config.yaml
hidden_act: "swiglu"
router_score: "softmax"
num_key_value_heads: 5
attn_scale: 0.177
init_std_qkv: 0.0386
optimizer: "soap_variant"
max_seq_len: 1024
doc_mask: true
Below are experts of layer 2 (counted from 0) of a mixture-of-experts language model. Rows are named router (the router's row for the expert), gate (a neuron's input weights, with its number), up (a neuron's input weights, with its number) and show model dimensions 0-159. Each number is 200 + 40 x the weight over its row's rms, rounded and kept within 0 to 999.
After each expert's rows: a language model's description of what the expert responds to. This comes from a sample of Wikipedia text that the model never trained on.

# expert 24
router,146,236,210,156,151,212,151,156,142,158,157,258,213,128,179,246,249,233,201,193,212,223,210,227,173,128,205,148,234,246,260,202,304,163,159,227,171,161,167,230,196,223,160,193,244,124,221,292,168,164,257,208,207,163,200,193,190,144,234,215,228,170,184,164,191,252,245,194,220,149,249,238,269,184,189,144,199,195,187,229,252,247,230,218,240,194,254,159,149,175,216,159,254,294,183,89,155,225,218,203,218,235,193,195,143,233,249,178,199,220,167,135,171,217,190,192,193,144,203,205,187,199,176,237,176,116,252,71,167,170,248,214,255,211,187,166,164,222,161,229,198,169,231,149,205,201,242,178,203,166,225,229,163,224,195,200,209,287,226,265
gate1,244,210,217,279,156,220,194,189,169,185,194,112,187,232,189,148,165,200,181,228,260,222,185,146,222,224,190,254,249,152,151,223,185,157,248,149,252,216,247,136,220,213,260,175,154,260,157,175,227,256,136,232,251,239,237,170,225,204,212,238,158,219,134,265,212,119,201,181,217,201,213,236,140,164,250,276,133,245,266,127,209,158,174,234,191,172,187,204,185,245,186,257,180,135,192,212,223,270,200,264,126,226,209,152,250,204,184,167,156,127,197,238,249,222,158,193,113,227,249,181,229,226,255,152,269,237,146,197,169,213,184,196,138,240,163,155,222,211,186,199,207,220,254,169,257,246,208,205,179,230,217,154,206,167,218,155,159,157,152,140
up1,213,112,214,195,234,161,158,149,167,168,119,209,144,114,256,225,147,185,289,171,249,189,125,239,129,252,190,178,242,202,203,200,177,291,211,209,218,273,185,130,171,271,222,170,200,156,189,193,214,227,225,130,220,180,318,188,103,227,187,228,148,203,191,125,213,210,102,236,215,210,153,255,212,235,258,205,206,135,197,129,236,218,189,173,233,249,208,277,178,222,185,232,155,181,169,188,226,285,247,186,201,238,205,190,189,257,200,102,176,208,206,180,189,214,144,189,215,199,272,206,212,200,197,187,209,213,200,157,155,238,165,195,204,194,210,190,242,206,169,197,242,138,175,150,216,195,157,177,194,247,203,207,227,182,216,197,180,124,233,219
gate2,169,177,247,242,197,232,187,142,224,234,196,131,204,252,146,145,130,221,169,251,225,179,250,156,252,209,187,267,245,143,155,196,174,160,245,131,221,202,235,175,250,176,221,141,188,260,162,174,225,260,140,225,232,242,233,155,216,223,179,265,154,245,134,256,225,135,191,258,267,250,182,211,158,170,224,245,126,268,221,157,218,142,172,207,199,195,162,203,189,213,249,224,171,156,213,263,218,215,187,252,136,241,121,174,261,200,164,228,215,132,187,244,252,240,151,175,196,253,218,199,228,188,217,150,243,233,153,204,209,240,157,230,163,272,165,202,237,169,157,187,234,204,224,225,224,257,228,166,186,247,282,132,211,223,249,184,137,184,150,185
up2,92,240,166,208,128,193,209,231,227,301,275,241,234,182,233,267,190,109,149,175,228,189,225,214,176,243,216,154,174,186,258,211,171,255,189,181,219,145,155,238,247,142,214,249,264,189,271,259,229,249,221,170,155,176,183,162,155,183,248,153,201,194,270,193,253,240,210,163,214,179,191,189,212,175,160,157,261,99,274,250,161,216,299,145,220,214,215,223,169,156,202,153,195,252,177,191,183,263,241,178,237,245,187,207,163,247,162,256,211,247,242,175,153,206,247,276,158,246,206,169,176,208,224,145,215,202,207,202,180,205,168,208,133,226,204,238,233,211,191,201,166,218,256,231,189,203,227,259,198,253,215,240,144,122,206,196,186,215,167,186
gate3,183,188,260,291,199,217,166,186,157,241,226,143,212,206,222,156,159,181,182,255,225,215,224,153,223,222,203,192,232,134,146,168,175,175,253,130,202,242,251,152,207,195,262,140,166,243,148,163,233,256,156,186,226,243,216,156,203,212,188,255,175,225,182,251,217,159,156,181,247,278,185,210,140,166,213,236,139,226,260,140,163,140,168,175,192,185,115,222,186,224,262,217,205,125,227,223,248,198,195,256,121,224,179,169,245,247,192,202,175,141,181,262,239,245,137,168,177,232,252,197,229,214,233,160,280,253,129,175,184,229,143,216,153,252,167,211,232,153,205,216,205,180,246,158,226,283,206,176,216,214,248,144,207,241,273,146,156,199,135,205
up3,244,264,194,140,212,225,138,266,231,149,190,183,269,214,206,111,196,196,199,216,231,207,118,241,158,147,188,210,184,198,175,223,263,253,220,208,198,176,197,214,172,279,109,165,300,255,186,128,159,202,158,214,297,188,152,224,137,168,191,175,158,206,140,167,228,200,226,208,130,222,243,156,240,199,172,153,218,182,198,259,172,253,229,230,165,144,257,201,204,175,185,184,138,123,218,160,210,109,220,277,227,147,211,218,200,166,184,237,188,198,242,178,197,206,176,188,210,241,109,208,277,245,185,237,213,177,191,218,170,180,294,221,217,137,192,219,220,183,236,165,159,191,213,177,262,233,200,221,194,203,222,172,193,200,216,219,174,315,174,204
Plural and adverb endings

# expert 2
router,270,186,167,191,243,127,196,121,244,158,187,229,165,146,210,210,215,119,166,165,156,181,185,275,78,198,179,217,188,171,277,234,256,187,176,168,142,220,175,253,238,200,151,232,189,173,229,227,242,249,264,173,218,124,181,174,113,144,245,131,197,162,180,185,210,208,159,179,253,230,165,183,192,204,181,127,223,210,164,262,165,238,153,232,270,268,224,197,227,159,179,201,219,229,249,265,238,203,180,223,192,261,199,232,201,229,233,217,216,237,174,172,177,144,204,193,203,157,203,183,159,130,209,244,180,174,218,243,162,199,163,242,213,191,146,149,149,236,181,160,163,212,247,286,215,203,235,201,151,280,216,220,273,242,208,129,185,196,132,202
gate0,168,210,233,201,119,236,191,199,127,240,200,157,278,223,241,145,176,212,209,235,255,207,193,117,255,179,182,316,241,182,172,210,191,252,259,214,217,232,207,180,227,215,247,161,161,187,173,111,260,164,157,236,188,232,247,174,215,234,196,218,153,246,263,216,264,170,207,198,187,246,272,263,192,203,198,212,129,242,200,181,240,147,200,161,162,175,178,195,181,244,192,216,197,170,163,179,194,261,204,243,173,185,152,160,260,210,169,215,159,161,205,214,248,237,124,154,176,248,185,174,241,237,176,141,241,197,160,111,167,257,163,244,128,273,188,248,246,157,194,219,276,196,178,163,163,247,195,168,238,221,250,150,146,219,280,232,143,203,192,190
up0,232,149,140,252,195,215,218,234,120,221,138,206,226,228,237,104,199,190,235,176,233,173,196,149,249,171,207,273,237,202,247,174,250,174,195,225,187,266,237,218,252,160,197,193,206,191,187,173,196,225,244,228,199,155,230,181,169,191,155,153,200,217,183,133,163,213,254,201,242,208,238,174,142,231,172,175,209,198,193,261,200,160,183,204,262,147,189,187,243,173,215,202,200,231,171,195,167,138,125,181,200,253,168,216,200,181,132,299,212,140,164,188,181,189,191,183,242,241,239,140,207,165,111,144,214,165,270,138,174,196,215,122,163,263,338,184,186,195,225,139,252,203,159,187,205,217,235,143,213,277,183,196,171,296,189,280,173,220,202,240
gate1,185,167,242,175,172,230,151,260,149,222,226,176,180,124,98,240,197,222,305,182,178,135,242,173,207,117,216,215,243,187,208,240,240,216,238,179,205,196,239,198,268,255,204,196,206,162,182,148,227,181,221,185,166,224,240,191,278,206,119,179,144,222,210,191,145,186,213,155,140,199,222,234,209,174,186,175,197,274,226,165,211,140,198,204,184,172,186,64,167,238,218,195,157,198,200,204,171,251,216,180,141,317,249,191,224,181,199,130,174,168,169,199,242,239,196,176,240,243,185,237,238,183,213,184,259,183,186,199,264,217,240,142,193,227,215,181,156,230,177,175,192,318,194,208,271,224,227,158,241,233,202,201,138,288,231,158,161,171,193,196
up1,171,198,215,196,147,207,244,196,219,199,135,199,183,297,221,158,250,111,212,194,177,167,236,189,184,160,201,193,194,149,230,171,239,220,189,123,171,270,200,177,192,218,200,150,197,52,164,234,184,225,190,174,198,198,193,184,244,191,210,188,213,183,255,229,227,161,238,206,171,238,215,207,115,205,155,224,186,211,194,199,200,105,152,249,191,256,212,203,176,225,125,160,180,247,146,173,179,236,218,134,220,173,141,166,175,225,239,274,205,167,171,173,255,208,204,174,243,210,121,254,180,198,149,213,186,102,236,218,202,160,309,110,199,245,159,227,203,168,234,231,218,165,190,188,203,224,310,198,222,284,191,219,211,272,223,221,219,265,202,226
gate2,156,221,233,215,148,251,174,185,118,214,213,176,232,237,189,151,172,259,222,247,237,223,227,141,232,202,190,210,260,201,146,213,186,171,238,151,250,214,251,151,186,174,252,177,152,222,144,168,191,208,148,205,238,223,246,136,278,204,153,259,137,211,226,233,231,159,204,210,212,260,224,252,146,217,215,240,141,235,224,150,241,169,179,151,182,188,159,234,152,235,241,252,170,160,134,182,194,219,207,268,124,210,168,158,265,218,157,194,153,136,175,212,261,232,140,174,186,230,217,141,258,241,236,152,232,189,151,182,201,289,188,237,139,251,227,228,185,132,189,220,244,187,189,149,163,275,201,152,233,200,281,155,142,216,277,214,138,202,184,212
up2,220,142,187,193,163,216,141,176,182,206,29,219,250,187,164,245,161,179,166,231,223,193,222,205,304,216,200,216,204,193,162,108,202,194,172,165,176,115,231,157,227,176,209,220,173,178,147,261,210,217,248,231,199,205,243,206,255,190,162,246,179,230,149,258,202,130,264,222,203,148,197,220,241,258,241,119,180,231,220,220,224,176,168,220,249,239,196,294,114,216,207,162,205,182,159,95,207,163,208,200,217,238,228,143,137,187,237,185,190,157,207,185,213,173,210,248,186,202,206,210,175,236,217,177,213,190,163,194,166,299,236,278,209,252,219,176,130,164,169,223,175,173,185,222,149,236,207,216,171,177,219,243,154,251,266,253,161,190,208,193
Line breaks before sections

# expert 18
router,251,257,164,214,185,209,260,153,230,260,169,147,135,136,245,179,112,120,134,234,182,141,229,204,182,233,198,194,251,231,263,163,164,228,220,194,236,221,218,214,153,165,196,232,205,213,208,228,192,217,224,230,218,266,158,220,121,176,240,228,265,246,195,173,193,229,293,240,182,211,247,189,198,205,121,202,193,144,174,196,177,218,250,116,264,213,219,147,188,232,193,103,242,197,173,172,214,156,231,216,166,198,203,222,180,182,135,109,191,252,204,206,176,238,201,158,231,250,189,151,124,155,227,209,134,184,187,213,178,154,274,234,89,162,252,209,224,279,235,261,193,185,242,209,203,176,191,141,226,200,202,243,192,189,146,220,160,158,201,214
gate0,210,127,210,287,172,256,228,261,168,156,266,156,212,227,134,226,144,263,137,182,224,210,190,256,180,244,250,166,267,171,207,204,252,194,252,222,225,219,231,234,124,223,229,193,225,215,143,249,194,199,213,232,249,200,214,186,244,249,238,302,160,207,192,215,248,205,103,248,244,184,278,205,210,228,232,162,175,197,183,210,121,259,164,260,149,185,208,235,213,158,221,203,174,268,234,227,188,207,208,233,175,231,244,234,173,255,231,229,247,160,227,189,190,232,164,177,118,257,214,270,172,194,179,182,275,153,214,190,150,293,197,162,183,217,189,158,167,141,208,173,317,213,186,246,229,211,214,197,237,205,258,184,144,230,202,223,190,210,229,177
up0,203,167,200,234,218,154,165,222,227,189,202,172,177,225,113,258,137,219,226,132,221,154,231,227,202,296,259,185,193,153,235,195,207,212,195,194,201,190,244,192,283,241,201,196,253,257,244,287,239,133,221,244,208,258,159,178,140,242,244,181,184,156,254,201,187,232,268,261,200,156,249,227,294,186,169,171,174,207,187,246,130,200,203,262,137,250,186,271,196,183,255,220,125,193,193,288,164,235,166,243,185,160,251,207,196,229,215,276,152,193,249,156,195,243,222,219,159,209,211,264,226,237,229,261,201,216,182,162,153,265,190,156,158,162,189,161,220,169,227,125,131,233,261,153,173,212,191,174,251,155,229,213,211,159,184,247,195,196,231,217
gate1,171,241,224,220,182,253,204,252,117,199,265,140,231,273,229,162,150,237,201,180,222,192,216,169,223,173,213,230,232,160,196,135,260,157,224,129,277,161,257,183,177,195,250,235,129,218,218,178,203,282,143,196,251,221,243,138,200,200,187,223,146,151,142,254,248,171,135,168,284,185,241,256,145,187,221,188,138,205,215,218,207,179,150,208,180,149,156,156,167,167,260,212,241,208,141,291,227,226,139,278,124,220,180,212,275,271,198,253,183,169,187,213,247,181,185,196,160,241,239,185,237,208,197,179,263,211,194,201,196,206,215,210,193,217,210,247,218,165,128,220,220,159,266,234,182,253,217,201,169,222,290,165,170,196,232,185,167,248,150,196
up1,239,169,213,228,210,256,190,325,204,239,233,180,191,194,235,177,209,158,201,123,225,273,91,213,196,244,206,233,218,179,281,152,254,182,166,206,194,202,234,252,103,254,147,201,160,272,174,196,226,200,205,173,201,206,200,189,247,252,170,225,232,219,176,163,115,178,179,211,229,218,218,223,183,175,134,194,231,240,255,172,231,206,195,189,125,85,206,157,130,212,156,188,201,159,210,131,269,183,178,150,224,214,250,221,226,189,277,221,187,194,175,144,230,247,137,213,161,170,223,127,187,186,201,173,263,182,242,209,206,165,201,155,173,157,135,187,241,241,206,195,148,265,204,214,112,233,191,228,214,295,216,201,251,197,180,190,231,196,186,180
gate2,203,199,248,194,203,255,168,223,142,206,227,171,228,193,195,186,201,156,155,219,259,210,274,171,239,163,176,247,291,196,153,195,231,118,219,151,165,161,237,114,245,185,256,139,162,231,225,222,207,217,167,271,195,198,227,127,242,192,134,229,135,147,152,209,197,122,180,181,248,230,158,206,156,151,218,197,121,220,257,199,201,142,154,237,217,169,184,258,137,137,178,247,146,189,173,193,190,240,121,260,143,172,159,168,249,264,191,213,192,127,206,185,245,230,154,166,156,177,236,164,246,258,170,206,236,174,178,185,141,236,240,198,198,288,162,211,185,161,172,199,220,220,210,175,154,242,217,230,166,198,244,167,167,220,251,133,188,283,170,189
up2,193,214,269,133,231,94,237,249,154,224,305,196,173,162,196,302,227,152,216,142,133,196,214,263,206,172,215,218,251,155,202,257,207,206,169,192,179,223,203,279,210,199,197,201,218,225,286,222,213,217,173,305,249,196,179,160,173,212,224,246,234,202,141,157,205,213,175,167,221,189,157,166,184,187,126,135,208,186,137,309,160,158,202,151,245,203,174,204,212,155,206,151,229,246,149,105,171,178,229,230,206,155,272,218,218,217,173,159,204,143,264,168,211,228,222,189,130,206,249,198,187,148,198,233,190,229,146,170,158,133,183,210,212,228,211,166,213,148,165,135,165,224,194,225,153,196,251,184,174,207,213,198,177,163,220,203,245,240,221,137
Name syllables and diacritics

# expert 13
router,159,209,170,235,139,255,219,219,190,224,190,291,241,192,144,230,277,254,189,78,198,167,226,165,248,238,227,189,137,154,191,180,302,202,145,204,67,158,103,177,213,179,175,200,240,226,208,184,134,236,132,151,184,130,202,180,216,167,143,200,221,245,199,196,276,230,239,204,197,152,189,183,259,207,170,164,244,171,194,172,195,146,218,187,218,148,225,234,222,146,209,194,248,251,239,244,188,174,217,182,228,204,188,205,207,170,189,178,196,182,196,195,206,221,163,156,238,250,201,198,193,216,242,204,160,56,214,247,250,214,222,205,201,222,207,139,130,212,186,223,250,200,160,262,189,227,235,183,156,228,140,164,242,240,208,233,234,168,247,175
gate1,176,219,266,198,238,224,220,136,201,230,198,144,167,212,213,181,157,197,254,250,187,208,218,217,186,162,154,149,244,190,201,184,127,193,235,142,261,259,268,162,151,155,249,154,159,207,154,210,237,241,220,180,190,236,242,125,192,229,220,225,165,138,170,202,142,153,176,235,254,238,164,229,135,179,235,247,139,278,220,172,192,177,135,191,181,264,145,176,121,263,132,229,135,149,153,173,195,234,246,246,142,233,176,232,246,268,136,227,173,137,200,226,236,214,155,241,223,184,193,230,249,227,157,159,222,261,168,235,170,229,187,218,145,250,176,251,178,158,229,171,176,227,187,141,202,238,157,162,263,207,249,169,144,174,246,148,176,219,153,237
up1,167,226,223,190,199,196,203,266,263,219,256,246,199,140,146,252,197,219,199,158,245,235,137,124,263,161,223,166,216,129,241,190,234,200,194,225,176,233,225,223,224,222,196,260,205,238,199,226,189,182,256,237,171,182,143,245,169,140,194,135,230,122,207,255,181,179,215,217,173,184,187,260,263,219,127,229,232,161,222,147,185,242,221,203,227,157,188,213,191,174,114,167,167,201,194,190,261,207,129,209,234,203,136,189,146,167,170,195,282,262,186,200,217,192,166,215,232,275,199,153,199,228,254,119,120,170,173,148,235,220,187,224,226,204,193,171,94,238,117,221,221,270,177,155,233,162,204,219,176,141,120,239,244,119,225,216,230,170,205,160
gate2,166,206,265,212,204,269,197,175,181,207,216,130,185,207,268,171,160,177,235,266,235,185,206,203,182,174,157,163,227,201,180,185,131,194,253,128,264,232,278,153,198,168,256,141,144,197,168,211,254,205,201,228,197,256,226,135,245,231,223,254,127,137,197,222,166,147,179,217,229,234,167,237,141,190,251,253,135,247,212,209,198,179,138,226,211,251,139,184,150,272,198,240,143,138,157,183,173,245,223,262,149,227,180,230,259,258,169,252,172,140,218,234,262,222,134,239,167,184,205,208,250,216,150,142,234,261,179,190,146,220,185,209,153,257,155,250,218,188,206,168,201,218,228,137,188,219,166,156,255,216,254,168,148,176,265,153,167,187,161,212
up2,254,165,249,204,171,174,200,228,242,216,199,218,228,193,139,206,189,245,160,142,159,184,270,259,208,165,178,160,202,206,222,196,189,202,244,209,157,210,212,214,176,216,237,234,207,165,148,305,262,182,190,305,160,231,108,150,258,198,211,211,215,215,201,211,188,231,156,184,260,201,186,219,201,230,199,192,203,274,142,269,174,230,210,168,243,198,171,179,190,248,108,220,191,202,162,213,135,208,236,200,225,198,220,194,207,176,141,253,326,196,234,329,139,234,207,200,107,137,269,171,171,156,236,166,122,229,182,222,243,177,234,192,192,174,181,215,201,234,256,195,121,185,187,209,288,148,243,256,182,195,193,145,209,219,201,226,182,243,230,180
gate3,195,203,261,225,210,255,209,149,161,212,244,147,194,240,229,181,150,222,247,260,211,217,162,168,209,164,153,187,220,203,179,220,143,198,240,141,258,222,261,126,172,146,258,129,170,240,164,215,241,229,198,203,217,243,227,139,213,241,206,259,146,140,202,214,165,160,184,208,192,238,185,248,146,173,230,233,136,261,228,184,199,185,153,192,193,253,139,206,139,270,172,217,158,151,163,192,194,263,258,257,133,219,174,247,266,274,181,206,171,158,218,245,270,236,130,237,160,161,184,204,269,234,137,147,242,241,163,217,175,236,183,228,137,241,159,247,184,166,225,174,212,218,210,133,173,248,180,159,260,215,267,156,132,188,242,167,150,214,156,205
up3,240,174,179,199,174,207,241,204,232,170,121,190,153,150,160,150,237,168,291,216,138,128,288,182,216,225,169,193,180,210,275,152,177,154,255,176,169,184,197,247,195,200,207,158,159,76,240,176,245,242,184,186,215,183,129,172,157,240,259,127,282,238,215,188,220,166,149,202,254,203,215,186,188,123,220,193,226,221,209,211,243,205,219,152,249,177,214,228,179,181,154,162,189,214,157,165,189,156,188,204,206,268,125,204,198,183,227,230,59,198,219,215,174,176,225,172,269,218,208,218,149,164,266,191,235,172,192,214,237,189,242,248,204,287,236,178,173,205,239,154,212,207,114,213,217,221,268,186,192,180,155,225,146,251,205,262,197,147,182,200
Commas, colons, separators

# expert 21
router,265,82,205,254,241,162,214,101,248,171,246,218,256,258,216,230,166,243,245,251,237,173,223,119,217,254,171,220,174,207,220,195,215,278,270,192,178,250,196,249,173,219,177,165,197,166,164,194,158,211,218,191,134,220,150,197,207,172,277,144,230,160,248,201,124,207,149,234,195,244,193,197,185,216,182,184,203,202,180,161,194,188,236,177,179,176,153,157,280,200,183,257,198,214,171,190,175,208,196,145,157,266,206,157,223,211,215,191,178,217,104,177,212,177,174,286,168,221,199,143,100,183,203,173,137,227,106,208,282,197,169,240,240,209,226,212,223,108,188,139,188,162,190,133,167,246,219,260,136,202,180,154,201,198,202,220,187,214,197,218
gate0,187,218,238,174,147,229,217,203,176,170,250,176,128,235,136,151,147,184,234,257,199,207,279,239,211,199,268,235,226,161,183,194,228,194,192,157,203,163,170,143,204,143,228,174,152,241,162,193,228,236,205,255,139,209,258,112,200,279,182,244,145,243,182,123,272,180,119,206,234,210,236,253,187,175,240,226,152,216,145,146,171,185,177,218,222,177,132,210,150,170,186,265,175,165,188,160,197,193,224,249,175,188,126,247,214,243,182,270,178,166,170,167,231,243,166,121,196,281,197,212,230,137,215,185,212,180,194,160,127,240,256,231,186,218,177,245,219,200,162,253,253,189,299,252,209,211,188,242,158,177,233,173,135,211,264,153,150,239,201,171
up0,239,152,180,277,251,193,205,177,207,164,197,200,185,233,251,179,221,184,271,271,221,195,227,177,235,285,245,253,187,120,231,197,215,231,193,192,254,184,215,238,198,208,187,262,274,210,156,208,171,236,294,189,143,222,197,196,197,190,205,144,264,172,171,193,184,162,215,197,272,297,177,153,158,176,153,227,198,165,188,170,197,159,231,184,255,202,176,312,232,227,225,178,209,211,197,186,184,164,163,181,159,228,180,157,233,197,194,208,148,214,172,175,243,197,196,250,165,137,218,89,161,183,123,178,200,187,112,238,196,195,181,191,188,234,177,183,234,185,268,199,256,107,226,99,199,240,110,149,135,180,186,137,140,198,183,236,180,181,184,232
gate1,157,245,185,177,149,260,213,226,198,188,200,163,190,203,235,138,171,190,182,219,207,240,235,235,139,158,138,184,245,199,190,178,212,149,243,181,251,147,206,164,179,177,249,168,117,179,190,152,220,210,142,212,224,285,200,160,243,222,154,219,143,190,190,247,198,222,197,130,192,204,238,222,201,137,262,259,182,249,217,166,217,194,142,287,174,219,236,198,153,140,259,211,143,174,174,245,241,216,167,225,135,205,126,235,165,290,200,142,147,167,180,196,266,229,128,178,191,171,272,207,193,256,269,181,225,233,153,191,150,251,179,172,152,196,192,221,171,171,144,264,241,223,146,237,211,272,242,199,206,186,269,229,198,159,273,179,170,268,122,182
up1,167,242,152,175,210,173,158,220,145,216,111,243,210,149,189,249,227,152,254,183,150,244,182,295,210,114,227,218,243,238,221,169,115,192,211,178,167,210,216,191,214,228,219,152,87,210,237,202,205,265,218,226,184,211,253,226,196,197,139,208,166,198,140,152,194,232,155,238,162,199,215,228,260,204,204,198,172,283,158,240,174,180,201,189,185,219,258,176,141,196,281,168,105,167,219,272,212,219,167,231,201,80,162,203,172,218,179,217,234,137,272,180,229,167,184,145,214,199,95,246,219,214,164,193,217,179,250,205,133,226,246,155,137,166,244,181,158,209,211,234,167,242,170,233,168,198,207,173,206,149,205,164,181,176,148,191,223,183,216,137
gate2,140,266,219,198,156,213,172,211,138,190,212,123,157,219,200,156,200,197,203,203,150,278,244,208,208,158,208,205,253,180,141,209,235,150,217,152,147,229,220,152,170,123,243,168,171,229,256,161,226,189,196,260,234,181,266,141,245,221,137,256,138,184,124,223,242,177,169,141,235,217,205,232,156,152,278,227,140,284,210,187,183,170,157,186,231,204,200,206,135,151,254,163,195,178,184,231,227,235,180,245,160,191,119,235,248,247,200,197,209,149,229,199,250,211,190,127,251,179,240,218,243,228,212,203,237,197,206,165,176,234,250,201,127,251,218,213,172,178,164,260,265,207,239,232,212,246,230,158,165,205,235,136,203,194,274,148,130,271,160,143
up2,236,151,160,83,230,171,184,304,263,260,235,190,159,224,170,278,238,210,209,200,211,206,258,182,196,276,177,225,207,256,171,171,236,203,195,223,235,213,184,265,157,247,176,202,174,198,183,237,206,173,189,140,186,222,226,207,164,239,125,161,207,196,196,194,223,193,192,200,215,159,137,197,185,265,166,186,188,256,246,181,205,211,187,149,250,82,195,189,222,199,223,262,154,187,179,160,164,136,188,226,196,303,201,133,202,236,291,215,164,202,196,204,193,137,248,238,267,209,222,114,169,153,205,231,195,178,196,246,185,210,220,211,205,209,263,177,172,189,206,190,221,241,133,227,122,196,289,183,161,98,222,151,142,162,210,215,240,160,202,175
Word-initial capitals and bytes

# expert 15
router,245,225,180,165,214,169,144,240,279,184,165,287,202,194,193,148,230,83,174,197,144,164,253,183,246,233,191,250,249,280,102,185,212,221,187,238,187,259,254,231,209,238,173,221,209,216,217,269,167,248,198,253,190,247,180,194,250,216,171,207,176,236,115,239,207,209,191,200,125,220,136,218,128,266,111,190,205,207,227,178,213,203,281,123,220,114,233,216,202,237,180,211,174,206,237,186,211,151,211,189,219,180,189,166,238,208,171,173,238,216,179,270,177,217,250,173,227,202,211,233,202,169,187,222,165,237,166,178,231,153,299,158,180,247,206,215,177,227,254,192,179,207,181,324,311,222,174,251,182,206,190,194,225,223,199,226,224,208,195,183
gate0,165,172,241,169,148,206,135,224,192,128,238,182,193,168,126,132,146,218,189,215,159,169,231,188,166,191,125,172,187,194,167,190,164,174,183,182,155,169,148,158,214,196,177,185,210,214,244,164,199,166,105,157,190,177,228,211,192,181,161,227,123,159,216,208,176,116,312,251,274,165,166,229,176,187,220,132,154,183,215,180,268,219,181,198,276,231,189,220,178,280,116,210,219,209,154,247,148,212,177,261,116,210,143,220,211,188,205,227,121,146,187,176,183,254,229,206,233,243,229,197,222,254,218,177,209,214,210,232,207,176,158,215,180,251,286,214,184,126,185,156,185,205,189,240,272,197,190,109,186,188,262,220,148,258,260,150,158,173,172,206
up0,170,240,236,204,199,180,203,201,164,185,221,207,184,164,188,218,179,191,178,220,212,298,224,147,250,184,197,191,156,195,184,256,221,201,120,243,200,200,209,174,192,254,180,193,145,153,258,268,191,190,139,229,192,230,209,190,193,260,271,146,179,103,218,127,217,208,156,155,113,204,158,114,250,147,207,190,155,171,192,142,182,197,192,232,106,268,232,116,226,152,168,228,223,199,231,247,200,205,254,156,224,232,134,212,130,236,263,213,236,199,182,193,255,247,170,209,166,149,199,128,190,166,272,241,178,201,241,190,161,146,213,244,155,247,231,187,199,191,249,178,205,105,141,134,196,188,125,211,269,182,227,234,198,213,243,255,202,212,250,208
gate1,182,181,215,237,232,197,237,207,188,141,274,154,169,251,232,133,205,204,169,267,203,190,293,207,199,217,255,169,129,121,154,208,195,150,193,134,179,127,180,233,99,171,217,140,207,169,231,177,213,103,185,218,188,133,166,196,164,138,189,188,135,152,84,207,237,165,274,248,260,185,258,218,243,102,214,236,190,184,145,200,202,196,166,182,223,173,220,208,171,183,180,235,236,216,152,142,243,244,189,193,206,239,151,206,239,233,207,257,204,140,119,283,243,194,223,198,198,181,212,181,190,190,128,170,194,200,172,156,230,198,211,202,210,254,266,157,223,163,249,233,187,203,124,233,228,205,194,187,205,180,224,188,172,218,183,229,209,276,186,249
up1,178,237,250,262,192,216,196,186,168,186,155,221,161,223,206,224,197,180,240,214,144,78,131,120,145,157,202,136,189,182,216,156,201,206,251,191,218,193,182,208,241,172,260,191,201,213,195,177,266,162,212,172,259,176,152,247,173,193,169,148,197,223,265,266,213,110,124,148,170,216,221,192,164,226,232,142,201,301,123,182,147,193,217,204,154,165,182,184,194,245,212,223,214,208,133,200,215,220,193,201,239,210,224,148,233,252,90,240,195,211,266,179,179,210,164,272,183,222,193,192,158,236,175,283,193,216,229,201,243,199,196,262,189,160,172,258,210,196,208,187,189,209,294,236,227,198,182,205,224,190,223,117,148,323,252,193,175,221,173,168
gate2,161,220,225,227,206,200,207,159,134,298,268,174,299,190,261,154,135,259,172,195,256,177,222,156,223,157,198,120,246,152,215,209,225,166,244,179,262,223,253,162,204,155,243,185,164,251,206,153,263,220,146,204,217,236,166,179,178,205,175,266,168,213,149,256,201,157,148,178,238,192,171,252,189,147,226,202,124,276,235,215,222,231,200,191,207,252,159,159,168,199,237,203,242,149,142,246,223,229,163,276,148,216,173,177,232,236,190,249,191,94,208,146,248,250,139,212,242,220,250,233,226,215,237,148,218,222,156,170,204,218,163,215,193,239,179,247,130,169,206,243,213,239,190,224,156,205,197,185,240,185,238,116,229,231,239,125,154,208,181,203
up2,179,201,225,170,268,148,201,228,156,279,195,232,277,218,190,238,165,184,123,196,211,146,140,162,168,128,238,227,145,146,272,267,212,154,221,187,159,214,175,224,233,223,207,155,133,184,217,287,178,254,159,222,142,158,190,150,134,172,210,230,207,275,231,190,179,207,162,192,180,255,163,196,228,158,220,164,214,120,238,163,239,124,198,203,295,208,170,244,184,133,177,235,161,244,220,169,238,196,175,198,173,208,183,229,275,249,258,119,247,176,223,144,200,236,158,175,229,131,168,243,227,202,238,177,137,233,249,202,201,189,189,241,173,227,227,225,202,133,175,218,316,164,181,207,185,203,159,173,198,236,176,134,168,184,176,234,225,188,169,213
Sports record words